config = dict(
    normalize_top_k=False,
    init_std_router=0.00982,
    beta1=0.9,
)
Below are experts of layer 2 (counted from 0) of a mixture-of-experts language model. Rows are named router (the router's row for the expert), up (a neuron's input weights, with its number) and show model dimensions 0-95. Each number is 500 + 50 x the weight over its row's rms, rounded and kept within 0 to 999. Numbers have three digits each.
After each expert's rows: "gets" lists some tokens that make up at least twice as much of what it gets as of all text. This comes from a sample of Wikipedia text that the model never trained on. Tokens count by the router's weight.

# expert 29
router:604413545462537575460546462474475566479569437497426486435523464520543537471410505524524492630542516492477471521491496452543521569513507421550455573518552537522517566440458486499505552484478474566573626426529480502512483457563503510425526486554471570485483610509433588544536433503451489603
up0:596524435488412537591482476500573529451552471522502511488425482476362485464419491448467470507478468362460570503501420460477446467459512568559471521457471521490434492493453591509442530438506524556451535484428471513571502680475510587512483526501439527510474554490501508540495473423514533487
up1:478429491601525589469511550491443540486498474445461468513402476586528439369551462485497448604495500481565488515554523467449495552414510527485361584530534496489578418497453498547507588455438543441502498471506426539551494561497510511507507488587432456522458582587497539544464442509537522505
up2:510492478429515559385507491511474473471500475487481483443508423463412503446578435476385590580457478423478563438559414501487480548462398540481529484528587546422485540503536540599496541552476501450552491530518521440481495448550477475548509449527536529350513496547444493517545426497546467590
up3:549365523492588442539537426473500547519548439457498443567463499487451439516478439570411507526477494406582507541493575521471507491452512492493457416505492547592526546447512531447541588412521544482499522476508457535519451493468462508447482597387494516587449623540473413516448461444521501505
up4:443602503536555471410457580538559523437477537521524462538486486533435444575536497461498480458417445406436517462555448493513477517416521505430426526484503483542530476503499471503487489498533548489524477438563481511351461547456432574531472517478576490514487458458500379420407481540639472519
up5:500488475465511405511483493466598475471440486536531513478507466456544440569489531435403438579508491476480438433592563558541490574447568504539519378530485543553533484470531483391565494553504489544487525485531433494546475612464456513496508552451474493471489549456391501487492446637524398553
up6:521523498456471375531494471551476553468541538513468444510486521437556505524569500589489593498438420519557436465631431453445480501521498504464431508461498581499515484426432435576541528446531546547532515466466516486517538493536488613476414394490514554489531526388544518552568405516569539512
up7:544473501383462476529476508442526528453529493461475486577493458524463462407459490578492459526480494556460500505566539521460564631523573566475444445489526497580515489551453602480425506547412560483578557445518376479575468447442499522478438558438523515390429491521539433483476477512531530430
up8:540469525464421535513430520531620512492555541453521470556509461549512400486533489534513611434494446413390436482546395628529461464531463471509481495438568465526509560461449483543533461501562523567504459446548405497556533458495475545473496446499575576476489411532525502480567473533543423460
up9:541484457490575473517511519482502447472435509423547524404471445517554507504455435502438573569489495486498420508432465400512437481476463479500574508538550624535534471442466566412423491490445547406482539474516533487445490545491443502559471461490592539556352535505496573416513557590547497521
up10:528378530440405604533449515468494549484489461529611510519375533481576494563488566485472465550447495562457482470414468506488601486457466556496513442528511476527412445444572535456476406491458515524574532403530513473549493507548500504540473475450515422543458511425497443470497449587524585511
up11:452361518463498468494483599429570577444468473406623456514455536548548471565504460457479559535480491423497508542453527432572539538427503461447470527499491516474533527468439526524609470498507533440552492463441492493522419538460531593430448455574427520573441539478594486557517534471511466502
up12:570554574522541475541470420493404448506498578480499593384521439478480426567500500542459545487473501480500493452435540522456483540456437509557399549502490542565433469554451619542483490505607488489470461519519494463590481562489487431489374465448409540472456506492504473441514421497523442437
up13:556446422454515561508507557413554459488545511485528538671501521492505430571488407523476501516471491443528449455598518503485524575505529476409535516566521618498482470462463526529482449573498571531522520421491447493524612447500487513422461484515534590446502485442473433457454515421513587453
up14:560473524408463516470400565525525601447539510479547394536542464535536520512437432525438482530473437542549562471485463484526421495555462579522514469513437405520517510563509543458534528609418498579495475430538528416543482460490521504511441441418522517412537443438512482416581497452503440426
up15:420507467563533438412421582593531579503492504445550526439467450535485501538547471502501486557487497472523480519483532505446509509503466457444400514525509399528480520483508498498688520565527529485460491383564523506528436529407430428487526532475515460442528583516562572508419473560533466565
gets: "5", "6", "4", " first", ")", "8"

# expert 18
router:524432427573546533467548530550459587445419503555522471510513514531517433550476441586493518475508487552494519560568503393391432420516394549511562426481498572422489371585524503511516540449444472507482474510477536511412490528419500469505540466584470461541442584495521463436475499461541546507
up1:466636553514432537424539527446498462450451565506552465507550504495631507437442517454483474533453485455419485490440558527548510436390470592472463408491507523475489534507414486501463495529440490485475470445583499476479530467536547486490535571349483560423505435532588506429523476481506556473
up2:549498489573553506564492521486605487520498487470504530510454479512411336512464487557472561481435467541370493472514529497477590550532424554582547491468526495488387397421522509497537538482521507517460502524454456544474356522514429467476467453561560543513540440450500494532414518550516554495
up3:458534530502529509510566433499586563529455496516540507473510591527408559551539356554508517561362471491461501500455438447454586495460454525557511480461512446488498529479588443562539516496475544489547629481442547521406505456470490466476550479498495513561494496486418532358502519488502429438
up4:519417568519425410428544511593436429476499569601539537540479517420573473499556491473457570489458511554423547553459449535538431462444512483377479532420504464526422484476426459508552473503523555575539521385517526527501518509469544440511509429517489480387422471520430525532538500496506457525
up5:380457547425610554567473467508493554387506517525432507483409449464403558547538421455462403495463487540549550429508451547468436498490548545414527488549543575459477512419458452487599499453463499460487577429559480506500488547494476507494493454568481521418430429510504447511547493466536473526
up6:417519486509505555463503491511542514402517483484559462631505546532530494476446471520485431573478465470451593456520507564412514520526438491490540428514504478591435464563464499470474439435397524476576487461481508510487529536485506477395499638502503386485591541607456540474529478554563568506
up7:475484432520449454523417530547455480492500527514498567561473542482490538492465469376433449525507486385467512500586404430529506504444455473356478523576557530430559520493543466524505506579441434465461445352462520482520506440539459500566497515517515516475423486492466516458507402459543399516
up8:530594512511482459509513588482470557443408533523540456564471481509481444464549488564493553509473442474514537534509556530592519517367472591546490555576465484485509441519484502530492653553536610495457561452452482425521439457484452563461513518519540449494462586530481575534501493645503521495
up9:520480474468490468324468500562453464511446563405432457488439585412446449438585510497428441570439496528539451524472518415505414457379452425485480435484514470473472492449507499460446583423564467441451486503512546506563468527499514515470441483542471556465456519515534458524503458593496495518
up10:419547540564510524475474584530442447515428465525547558479525484549510438507534428592436457555526453578504581496530476407484483542487463565528560575521526585455491402469523476571554492511531512559570518464525512555536508468390430505448531525530420426505365572518453513499498499593545510449
up11:568475506526583523517540449476553477522537566529509563487509475438558440652521486545499465476423498541466446439506501560451506456441613551516493532538515387466519525467425481478503443514468491544572524390538557502554561511431481566491460576457599473455514422415405462549512468546552524504
up12:597464497502436505427509408416506550473451435545483476543458520560421446526475518424491527514479449575492480407493465536436515449462418549529399534520440507553475615531450492449497468482448494555585484495604537521526516559482449425432503520426513528442409488570512526479589522537554576541
up13:423500483526510431419505552486457496436455490548550464545429544515528486492452435511406501495435491542452499476501554409478537455504447565547533493518412464550420405419404528453508566547553550534411488537513515438448555485406497447503490492446422423516487494501519604588504414491509446595
up14:500521501458514513446551570570496497504495559429420524427553530434447398463567396496371460492477507524461556483436486472488485500453554450517490416460426476591552508499437518532527509534453558537465447391534488443447533516503435472502541451517427415453440599547570556523473485456521409469
up15:512543512519549495387524508490467594466542568456431433583477463528463453564476463485561504561478470465549415459493477482509490513517338487503424570460448550461450517542417473553419546500470473425544558569478535440511517484455479566575471495512468448526601445497612473403505464485529459471
up16:531519573535641442462445505541457493480542496544455386420385492490526450394513552398423520522497493494478437492608558511458467525482469465474513487521482367433478500518520499449474425558566519516509447495567497469486514538434470580569500515529529487379541497532547448574512485469524521481
gets: "t", "c", "it", "ar", "e", "m"

# expert 53
router:531447450515580467585485455422410558454505567485481553516572507533427470457589488536485445489484463597561425512449557357489517518535484527537408451423496521475519462494543486523540487478487518398434569529493495464424435464452480465419543508461497475522442503463585436528479520630454509476
up0:450527504402526569479508440460492495476587517423584480525521530511434503494570480464472465496463444445509560526608521514554384526440395559514451542414521558540475547431460451476569540398520466435434475499511435571480436509559429498472451592569558519521490472513498471447586521493494560557
up1:513507575475485635501439583502533419514562517513545562520552398451545479544485548501342492527458488497542434535556499523563513434459466521450397494459470490412469500456555504422485446538457585467479593518532504518479459580512538466563583460547511470405505450500457558560463510480534484538
up2:418498536446613587506512440429445543491485490472477473547465400447505522534557488546477452526469442471485534387485519546569483481459412514473521450462480429499526575537496477452475497484513611476498436461424494519485463470402543533371490507561540448542459437530422491462532508454511365566
up3:511508511453543529462530481474561413520505551442509525543476518517466455469531488504454530614487463461549523491534421442530499571416498433475521481511540522506565526406486565421543435363589492530468563496494559513426467454416507502499510519604422529557424464586536480611487529398559445523
up4:486530553407496424459480532482497572539458483395535528570460423491450473477477440465460540510491506565528520560545640488544464521465493542525505609616532536543518533450381527565566524534522540470433545458461584464597436499463478462443475539530556554546545469499571495497487511520516386506
up5:450490469423415511365541586570493438532427553482476533517432479586494381587487378520496428503461498465494506453486457495487571442439476508509508458513510466545428481439578465458567405535504507604418599516497504493496473495493428457525506562553503462490451555561485530435545486474503490521
up6:503486489489472503439524547526458499543547434400465415467491632500465456556415453415461559575467525509409510530486554442453504491493510505542401571492482548495514495465508549535515450479473548468580500480464570451390499479516473437617508440477430464479489486604476433401567513487564539574
up7:513467580468506509465531521484507494504416462469516591570453560479606496546408480424470577558485469429533535473477484526503383572428493496498377553520533505457443466407444509489450446529466506445542550442569450515519478525534524551443451580621500568426449504495502493441457528396485482492
up8:552518541525541427475537503577511429476443518527457526477442563469567485493465467446405499521462495548495455539439481481532463513488448517451509419472434441509545468571475402515504511565425492404443605431452479500475455451478494437510565463505403361475515564565572551359508462515509507537
up9:490477526574527477476469495554537535518427401533466511389521564484622509506560501493515559566485418558462565438446503593522481466551515603496517517473565488454503497491514497524459587553489510480468543488464462539474502445387483556560517462531461518465464631432534551496425489534522637574
up10:514468559475497500479504512500421487520442538529564478539524525460555408548501545559507451495433504506466539450432597537492579406517447596386477453471472485510567486526441541494480494605460530492425578509371383466500448521429481444442499507435459464549504490528462574465515404562513567466
up11:511522613496538486565469403469514460493568596479510521558499583538538487556476532525489424565451447582414591525452470577466502486582479530526523520546410508585463476447473524432569495507502510579412529492462501432443450463467464442509470469435506441463525520500582495530529476593551619543
up12:554489488480467448525426543485447514435420572458523495489521487486554476555497484515402507521482431569470446497436474475488518482537469589473529473462449458427425452492602481539553613502472535494520590469508387480590515479510466434490499475501483684581575492511524431522506414570486531518
up13:556491539542471519482412400604452396445481539462458548586480455502547423565483517436501601529433437543526545426431523479463511474536546578498524483452519524504521508454572500563507469522487498515500508443445541512488528447427401533469549534596530491443495616488540487471571485547490504637
up14:497524551460504497458458540499514628350586566492458536499528475512490489538524510558488439505481443561374463445528458439422513461481489534464393595517482460463477513472554472408510537515488506533549515484515414532494514584517481482407470510428586428501520456520537461410465395473530488432
up15:498545505457446502492459385496564600417471596509548461556513429542387524568581529508489512548468467523459421478537582435553484540541492483532459461496525424531526588518571452510503520465495510545465475489511547484528486557540472590480488466530482541350489524503457533528543513616559386476
gets: "u", "\n", "ab", "ig", "uk", "ub"

# expert 19
router:531507447492448436553463561516433475487479472518523498429542476532485485541554402586527439533457512535442589493559491454484464469497395466458552569481546424555405543581548496529625520459470546472482433512458581478454394564524536526581522495496495463587489571489543417431501533470585551513
up0:445488498501456565525414519413536478440592504415548501506389531565508599425502519550466523500484479377575456465571447466483534516422520573482510460532509480578420517595334539479523530494476505509496460522501484520517504564473520455554480589505499433526495509517436529406511505522564562505
up1:535468460415522492546535512499440558418649460544488539524515474517455436469539492433529457592507457444478524493468537425565483506483372539500480563516478680510463523511535500425494469452518563422445531536432423463550601462517458509527447500453397499439481485451495451489518519486523510482
up2:566543585520462480405475569524415535506464491515498539469521494532534543525415519500486536433510473553606467420518550438554542635460412501419491491442511541591486470439500492417498487535547490494516587554516472452454502576509474544516498418551462378564437449520498485477516446580519584460
up3:543495578412476521636437456503500472443577469593468522494529475479462574516458485455473459482459492570524471495559534526492449523518478490449496499446489552507573522590379487516477417535495428518624482476488507477525607531442509500538485561424478439529529565568384540557535496602536551495
up4:621554490554369415532517440434439475448486444558434575549543510523500573482479482502417554602465488547457465473554511429488561492504515535460415497536457488485453485546431459440544411517451422556519457414487546492502468473499449448555527491423469571535517480497481516362473491526528462467
up5:424497582525460477529555595458489511589531646522491426502594468553477473603529536503415473535464458478499526546516568502396436469553497557462503463567477317500489572487521473515526401546489479494467499467493520518425519441489476515543506501481508416433455475478481533532463425514547472497
up6:550409511598535490589468446549491492444444455534455600495551479506482472549405467505529515558487512454507503445426513487441438614461453535553479453558420556483543396474420568523558506456477453524456514527539514494564509564485517550463466418565578527524517420501427522572459522542577431443
up7:508487512494642379547500564502500541577470502445619446516475563542505479518497439513507448577438473471483550606519550434596435482528509564436504427468511447476541484535457523496497469469383464497492418460480511555505512471491460516461496475516513507487549595537617407419546506497508430462
up8:443562541487401505492490451548488495460486502453397520441439542439557484511548473500440483495463477605368495454452459489617519470467494545538504546475510496466460511362533507422469561501586492527499483496402549534547495468474450544489504438562570427518509592522494417442462493422523439426
up9:563510550469514551518469498472527504509460481477583590504591469561434551444423445520503515533460500524453507401552582592460429448542348544562499519518515473499575447454492489530516495493488541550474542446459445582558508391471510434582444606484536533503473541473502475396514494570483454451
up10:458464561518416469487453425431547567517432564445493573475500514449474521444423471478411497535493507454526502545561555605456486549487501551483518544574554622618514503488492619487495443450519456500443504521497553470497529537522445513567496571513418410462582494545472437514563489426551579494
up11:530476534546479446338442494574446532492488510439518648454443355450505493479483464511505473556463511536555487444552520508426504492502512535531552554510541545555620529518554433454486569466480555464496605513397446481487485462502493494531453445511551515496459445532522530530628514475522464522
up12:507547486449559429525471546523482491452434550371463477503421555431581573526476491566531563487479484403438509502599544488537575475547457564488477526551500564535560539490469562438413488511440497522557480511462516444512445506474483425551482622451613443500522525550424479452548455532541510416
up13:526473476571471500440510561476453557511477464461505522555469508514452453608509438549517525673413535544480460476448530618409454541401520432383502579520438512446477493477544507549534478572433482500439488423508480464479550570516523507494473485422498485499552458514489456536619525489444523528
up14:549565484560375475578514442528403541451483500531436508515533379458474526546614490463412519523487442519517528502525435486521646524479609535493452543531510486539450475497396506414564532446512522470442479460568491481491483488453498431518457412485479508552482530536538445533495487510574546588
up15:375503589517462501439418524516477502525513477448501564484434414565479461633544459504519539582487486427433546430456468521487510492430555499520529512530534571573463591428493552508536515580589529506580465514490517500455553586507496457394512528502632490477526472456526450565503506510546496438
gets: "an", "ar", "in", "on", "al", "n"

# expert 40
router:499530489497469550468576510543425506546447531437532526408540459567570549469501472513514465482513473546474487506384546606458505575506461595530522484492461547472516518585450487457436444497526437555628422529462406567466446430433477552536492466557465486585509510462390609470534492475468507457
up0:529523506472489451462466594558514438444482511479438482468555489601510433557651507487474534616460475545500473443502518480484429466464477621495461539533427386486468454494414593484445519496475561546501535491478474493390445536424526539479490516514584510483458632497516493518505442480558538511
up1:564539611398429492516389470482506477503494487517465449500565430440445541490595427508474501565439467534546543420522410407491407447465438553529473566579462508456511513446465536471533506429409519571506514502492474580493487554410480493486548541483494552526609502467565527479448480582493499470
up2:443496525569472550456494501448494493473535546528568552562526475458489520570459465520496491595510446501468461461509544476504431537417449494490460586491446511517529529501554426613487507583536494459468464485434538483547499500413475625545489406336530463406500543411479541432562419522524558476
up3:466537494604502504505517511532465607501451474421592494586508570560496504521550456513519437543491479505512534478509514505506519568463479432427478457553497495520453516477563557620534498499400468484535542431459475465475454524533416573519464393507497477490407559418555545453626490593567582539
up4:441453588508441535522321516432463475436454518435548467543488438473521487459492503445476439509510475539424546411425481455456456457452539512497507532495460492489509467487511462492446464420576498387479480424536568492471508554452496495455486576602486577375500526470456554483525429577555487467
up5:461550544477536485467453506422447487493548523504539465505469483523512536510503497540445540470428502555473478525487564492494421492492507584506589576379430552465526491546496459397559506409409538516492471433558461514538359488415381363527520543510548528520502501488481557598442436518521474526
up6:433493453486526626567448508513504609489487496481546562532374458553467444507444414479472643536486490500489553514558426553521597532496537492414582561460529497500503505449554504504520470462499472517537519438559443474549582476437348566457507499553473482489465496470438435479507540508532496534
up7:566503529472456476554350442486584465535465518573515461448543553554474489455537494424422481561486528544555603611471504474464620585402447532454427548557393455481488477516474583468512509583490478456511488489564529471460421502497460496488492541496403524494560520534480499502445504519542447508
up8:499473480421454554542533497501508524437395594493586403480548497586573524535463444493486475529470454550447529531498466555501521628519457515398453527514503528525468524541540547443490634389520512512600512482501493476471499514524426509470434436490459582458516575516559518493571419444554517563
up9:418510593422426471532553434478447519546572451490563596528532556484512538503466528484448508553465473542486567488479395411494520551418443543448465478439514485524403463513517505502550459503502446545464416547604531521487427543467519495503509532602529474423478465573509584396478500583541435539
up10:446503538544422503504537525550464542458428498451583514432562460581531510613554467506524398605504511534484546495474430528531543464446484527435447519497484559566462540452497516534465501472404469448522507441405468521475526576519403526531478377501507421456379518436490535501598466533517550517
up11:479462507437511586474465519422545554446445514497485438467546436516503503530494520494512498520529419488529441453493530401447510475556494535477468515442571535566428533495491477516488446495458475417527530464404564509475562565561486605553483423453563561399539544549512522569667419519555576538
up12:552432473594550513513467564455509540559434533556400557585488497587452473481589442457418532551480433473457447543456448518474513527472441485453407454571554589476529550470475519562594544523543485448429523457502445530423549497499429513451490499543535540558451523435495445493396502462525416477
up13:497511521527456516540438455492518494495456508523453505473507526549475501458422486500472521557487449514450595511455493620548459578532481492526498508372586528511460444554427495508540438578520529436561593341545525554536584556503430533549487462530398433417513525570573470471455466541545528473
up14:495514529481489548378471535507479474459544520503536532505523499536510446502563411482485446580434475489500464522540543591442455471500448577499557452400559442608448599494452527481384444594535513511511454510486451427529474487474447497503459538506447505479570585508471468641484452512530557393
up15:489508508581560466546500524411506544491414579481424507521442584513449495420510473471431505509454444447437433470498562533501599512424463570503501502472518468486463525500413546497462424565582449543539461490498423491427580544443459585476499499514524531551494422479529493456339502506496426412
gets: "0", " P", " p", "1", "w", "p"

# expert 52
router:510440570404479566501501496553535569483414479406540561589533494558540465475558494574489474479479459549501425505472557565465517460558459476512452471523547498427593532575536487467563392514535464533510538513463487586472526464463437421483545491538624437498443425565472529583447462545486487412
up0:400541635478560539543500453533441415469471564415549462506481587538499477495550478563383553500476480563518490482499506501465441487470383606453541466447545533533490513525466460542478518473585568571499521432498465490528534567478484592554476598543513451479475502598556486535578478551480499466
up1:557500494409461534543431609491485546470508530437454571615500446472565543389542451542433469455455471455450576542448544476430533499548458531545519444480580471517506524529501457567556410547519508388451461396495481507438509570443545461459469583460509529498506428482412511468457484529548529526
up2:449506545502506426489503511529575410514397532461573480480536552542424490523489491507498522547475483557609466482505499534582487498379513530516466645466539492610480558481467457450435559506533491408516608493607514438502502488489517565508414507522431489439494455430466491453541544565493499586
up3:563522479505469445490498460516458488469497459507542572568479417519503512597515446560534495548525424567504503435435537463488467562488428541389489617491556445519446613462553508546457456571532511500481455501417528380546546564482495476548513509452569589503399562480507577417537482530541464447
up4:624494436479416490442462475488465559507443500455510545503492465508540429384463498528422460560490473505525524484531415487485613591521435523475466482531384430486531517568502481500576509472483526509554460442508516482499437446512509515442412593491455459384592514469591454468439409484521531501
up5:572567550560501525529561398514523512484449508405508508554482485547529515604493460493493503514458442535465483467597558544462449465476442491423530525493487598668577531487437537405444514489481501577495464475499527486487511479550442395478425490520508526431428466475555572472573479535535424436
up6:560523521562507511543491503562429524490425528492569456532522539566517546604532442565480438575514463523613569513546489471533474560540425485440499488418459514473534504395458509524459514476444557471529533500490466526482515551510345601500487486574550456603411491513524566472587470476528409510
up7:510519421470578485485405458538559457474485487571469545538503602513453480511571449465522432518427510517437569433541430596501441529430548611511555588461560491381552522484494453513520437536559484456510532481471556533529499495491485479404501514521586550547527563607449483552510443490527410485
up8:513575500501605444444390490525542597539474415462468398459533511530507479473556550487455501528493474525537550481594453559493402532479539497539390491502450503586481512518498546577479568501433480455520440453432519448501440553487485615513439623506466513502541523523486580554431412514512501526
up9:458478549447454555535456520473512540548592546584516458483454614525380533596551457529401593461470495434471541455463515500566510460490484422493494399533576551430541479533569524472550474483467533489464461489418452548444547576466498525514468510606536487518548528525475472611447465527547565496
up10:450501468416520471498486540530487411407460451490479537639370547542502479558433469466475489522457454507511490469435523392418475571531503533396492530457439499482494532592540495442529498513488541408520473539486477432469546522532472585527479501602525480432451476557554460516572483568483576578
up11:438516582539595575485515500502493637494548565442458500506564530614529478534522511451487516475445484483552495521568505586502557439453554601473430547537495595508550480466449549472523593498506499446537443445446530523466500530432385484559482503447504468467541559576554456475465415600489485504
up12:566472578478456451502420443535437401573470532444441494438528443615431431534495480517357546509480521510538474555520456534518578514434487478460519624426502465491485502592504520503495526522508535415618528537485439530532521472565519501514447440459485479549468526539573561576541487424517465489
up13:484454516435589515493427457524433457468473576494558520506402480445515514492383454501424502487486494543478510511388616532444437569467420467463454509523491541467506535507414537577477488523499482475486432495594586447586374548532518494512406476535483491576543509515609439501481472536475489479
up14:545485533484450541459481560508477487514511584467471546569520507554551468450500457533443609559423397460471473549528534501452576440503505481484430458545552513505539528563506535460603493393470475582478521474497489550467508413387483473475480563462396494580508568444396399551463437494537474457
up15:569466562503498438513427541483482553427483480541511412446510531407554494482508490607513435606477498465427494479386447445496558466537424510589409458466504613441514397484508502568509571443503484471472462513556478520455447509468454491499473518448520515444442466427600460545466512454588522465
gets: "0", "/", "9", "up", "|", " t"

# expert 14
router:550460458392548516566520562469482541530519591395576445583519561590504517472477575494513528505509489554475595462564506521467467546475547496515529417531450517503456479471481483602456499515473458500454420470605566434599516512462442447547485492524477455566513534430477579526470362453494540527
up0:542407608512480467501483509540521444405593506455523440486538539472519533519495497523494479463462470382456560480547530483457482595413466655578402461541515482459583471515530515539540555410516571519431532489490483470452407534534517496419465542502521541422481461490574481510590458473525529479
up1:507517573423538549454411578460533470468495506452588525509446572529516432482556500439464492519495489500522530549504442432472468404520557519437526457532501458449469633469490469586426556549395551512526473461535532429452503487508454484501490327460576501541439567484445454531457433490536533469
up2:502511477530523516452535479380631536488432547577545467333504479495425490511498508456499597453441430472499459454466575541552425519501487562509514475498517493545442552549416580492503512499517546462476585425439546478454600521498449504517529422437572502483524551490473521566486402457518473480
up3:587512538509551498480481515477547529477580456450515531592420496502443459439595476520435518519500499512487546458601473423494451496487510502498503463551556467453473637320555562523478584444454532553490458474568457407398524468506520460513481439525501489475527527494394538559496500549537440486
up4:599484495448529440510470484477503516465598544480458554468508417495482465558487497472521483546472474521423509464443498476460592470523475538479530518429510496467557434590422487365494489349560527541462478425579531444537433586471553529535482602600464535538566434480506558500474491505549430487
up5:451491558449499505422427607465530571447488460479577525564474568499537396547499521443461431536458473485552519533567471429444441448515537530424497445531492477448477591461492488574418525567415560499540457481556492433474555488530421434511480333494516488529482469462509472484488449498545534412
up6:532395504540507514361380446537478399427536616533489417552468495485526320515515478479493550554509502554443495515520488521466489564413425469540530522519539505527510539435525474529475528405514569493546497422551489450487507568534490534467452504445517432481526561555490530480496461561515519544
up7:542515495456468531431500519399541544452497506538478459380551467513507450636533517460460489536433436473627486463482545521481393443536512592546459539548470519581472546535563497486514573524500467540530480465500511537447566491519480485502513473547566512428428517465506570603445429522524586386
up8:542480470440483333539511480541504403549495591459443524566502491574526527518445480467499498525477446499501544430420490476558529584434453515435448544431508441514488407574448510492538441519502495500459472480586515491531447547452567561587492620523497477554527370540504535474485507556511542566
up9:479603554417533383480400552409537462463551516466577516562451565479493479505589498518521480551485503476521487533461445429549480480517538545478512482557398432542528532507515399568448520564447536511537529484498519480461426508394462435541503356497553473510413525506548447543443472497520463448
up10:457540556428486525431440548515522523465602500452456474570527459435527488589485500583434534501478534516561527463634474442494495481541475549513469533505466481489488637467487493534429542571644503486456490543548491519479536468543545375475488551499490571538561435495428504509601549544547475565
up11:517517540534526441527504455521568526468509517471521611465499521547493447459622472404553474548459515532534510476480549550492612473531546458442505481498501467494566519493449513501453498450431493534550580433470531547527469531439407485507503470505583546491428549469600322470470396451532582442
up12:451477509478481487413461581429524484512606579478494424483567486481534378555498514508384500507420498538524539473572453468446462462436468528467520610618445528511482508548551469494527627497390510528458484462551459444468492525470459458492465549556477573518393431488532514509501533535505540544
up13:524544558483507554461570440552459526489487532563561483481482425520419520515420509429494575484421495557498532417487527574489406457455492551479499421563480517544449501505444487495481520464518560382544550372576517518505557509459398487523525500448510429543563462382491568489421477483539438585
up14:486408487478452526443465559507500558451585528487515564535497486496510426568409502519475506461447541455508553578466471548403449519521479531542505441476455489568504532582544510555537480506530581515515536545420488379491514468549529516536534459401574465467521450497415372408565622535526526549
up15:573558578489535472491489521478476476486483448441549461526500590545505533441387453431499550502495470491401512446449564570586386541460534471486485479472535455555472454506516404493520515402406538474550553527522529435555429538430431628516493596533489598459499556523450498478470521530531527497
gets: "1", "2", "3", " same", "arm", " this"

# expert 7
router:564570451445465491518505496524440498529368522489474401459557489520466485548431441586506514500494511506497446537629526541510425427476397551542528595435517516512422482495487523505551463484414535446549387487540512472613421508494525445523542533480584560566506527521542489543536502453580444522
up0:429510549420604541518508536431520515511531439571543501453510481510389561510511512381467495518501431501467522428468488431526434532392451492510445520502508528474531507532513492483592455431511492392487492372453485627482413473500544596471446503509560516465446535510488595523582477487535481527
up1:572539522562508460433485449401464482554467479554519577505524522481501478495516486436476485589486484629486485455454453503499472498523635610535513485530658487519456439479429428408513463470517442549462473421547517597492473541522455430468545559439475499518529554478536493456439506533595510524
up2:531571478532533461551526398550485509463505466485522592563532490547508482527522492529518498485446450498512446418500553507523558563533560615457545507560504474497499532523470442523553503501567534566480460441612548493528503593430479538601536629460522520541462521547474576513477530543538633367
up3:496481484464481545480541497453453537539499508479385523491417530580488482489530461419465442588458486490454506474524468472556465568497478562425487480558537492440436424478552464583548428514557570497601433477617595503410481505499547414439514570408518480531533497431574552527490459466533400498
up4:572495527544513503531468503432557472502470527487451486486383421501525539518468492526530498515481445506374487510575520463508500500527396518404429423491422495580451550573548519471539441552433478505530524481512471480466501563511452553473493562347529510554556621569617488550510487512538577530
up5:513484509527521495477418549532474484431453560411552536492470430556475418503529500559509467492463460515477403446594506527550448505530550614509519524523534443444563444537567522448518579515585502414509485437520524624569516522484447510424491535539471524496560567544445495660545543458550544505
up6:439497495502626491515517450463534495528494520447393493432512448507507480526483516498422485511443468461536445496518483577535602565463424493429484589477470522568586522480425505453572370468481522427489432493540507439569492498437486571516443455591436529469474594495480444453556476462504620503
up7:548501499479513479470501500507562530545503411636422513399539436437543510486479432451484658526463461582454445456542512568590503452484538566426417548498556505500422495443516503476472544628476574457546476465500495461459535482514483546525480463463505568514529515463483477534381503519525581481
up8:517597507490499476524467431521462541573450483412428454476497510448488533507455468483453520497443476435491525483489542473585469520527437491446473547501448509526482536492468512501478570516448528557615484487592488534538583490502453566456566449321363592455528533572464517445489498501561472605
up9:566527572398620553405446431546420502505381556475454598477550471465433504555478472540496491498468466502488488491534460404507516436487429521504447452450601407484534563488526440441495515484432420476458548487559465547547452525519446440458509516502509481440542469502452463575545512476529427432
up10:440548518481486465579418448480494512550541484582635527526465507504462539447478458352575500575428511496540627514497489483540521568503529551506569508573569541461454462554536497496423508538451474499471484457547449547451471522596478540399504459425510544446533541433451442514500490547553524427
up11:420535507605485463490509535554531585396462485441450553514481477521507562507427562542389522499522423484465461523571528491492411484553580518545480600521479471531561459499531570532495578515529523532547446455475565517467499483428515520535453376453468371468462449506417597550497486447536479507
up12:400528430469476506564492369437503536583519473522516523473449502521437534464596423526520480534448535534501436549525502483564541543518512559438581492499523564615518577498425594460535470576461574598495481447561535578538492539570436483426513467454457533504448507480466465465481462460538599486
up13:458469514501532499568522400520478505514498617513502500461459495500429608519457495488457479515461470503503540529471562590563552527544448547537537510430505483503406520446477613485519441483615454452463429501542521487513443533503466627529444357584597477496429478510448513606489490485524498481
up14:482522563515415491474392568576402521500569519446505541482556581433455538559515450518448546505452518537549567530527498562511607507435546542480424541467473454534539503488419596462536570514417527444564509474365467498403548497540517458478507486465523484484485592537500555503480510494520594428
up15:513489414550564551552580437479480513491532455479524574503481545522583512547627483570491431560472519422584445446540380489506532442450595604480506481440446548501535488510555449491565545537495485564536427482522517553476485513383481504495467494578542572508553498535412432487545473473501434460
gets: "b", "m", "c", "l", "n", "k"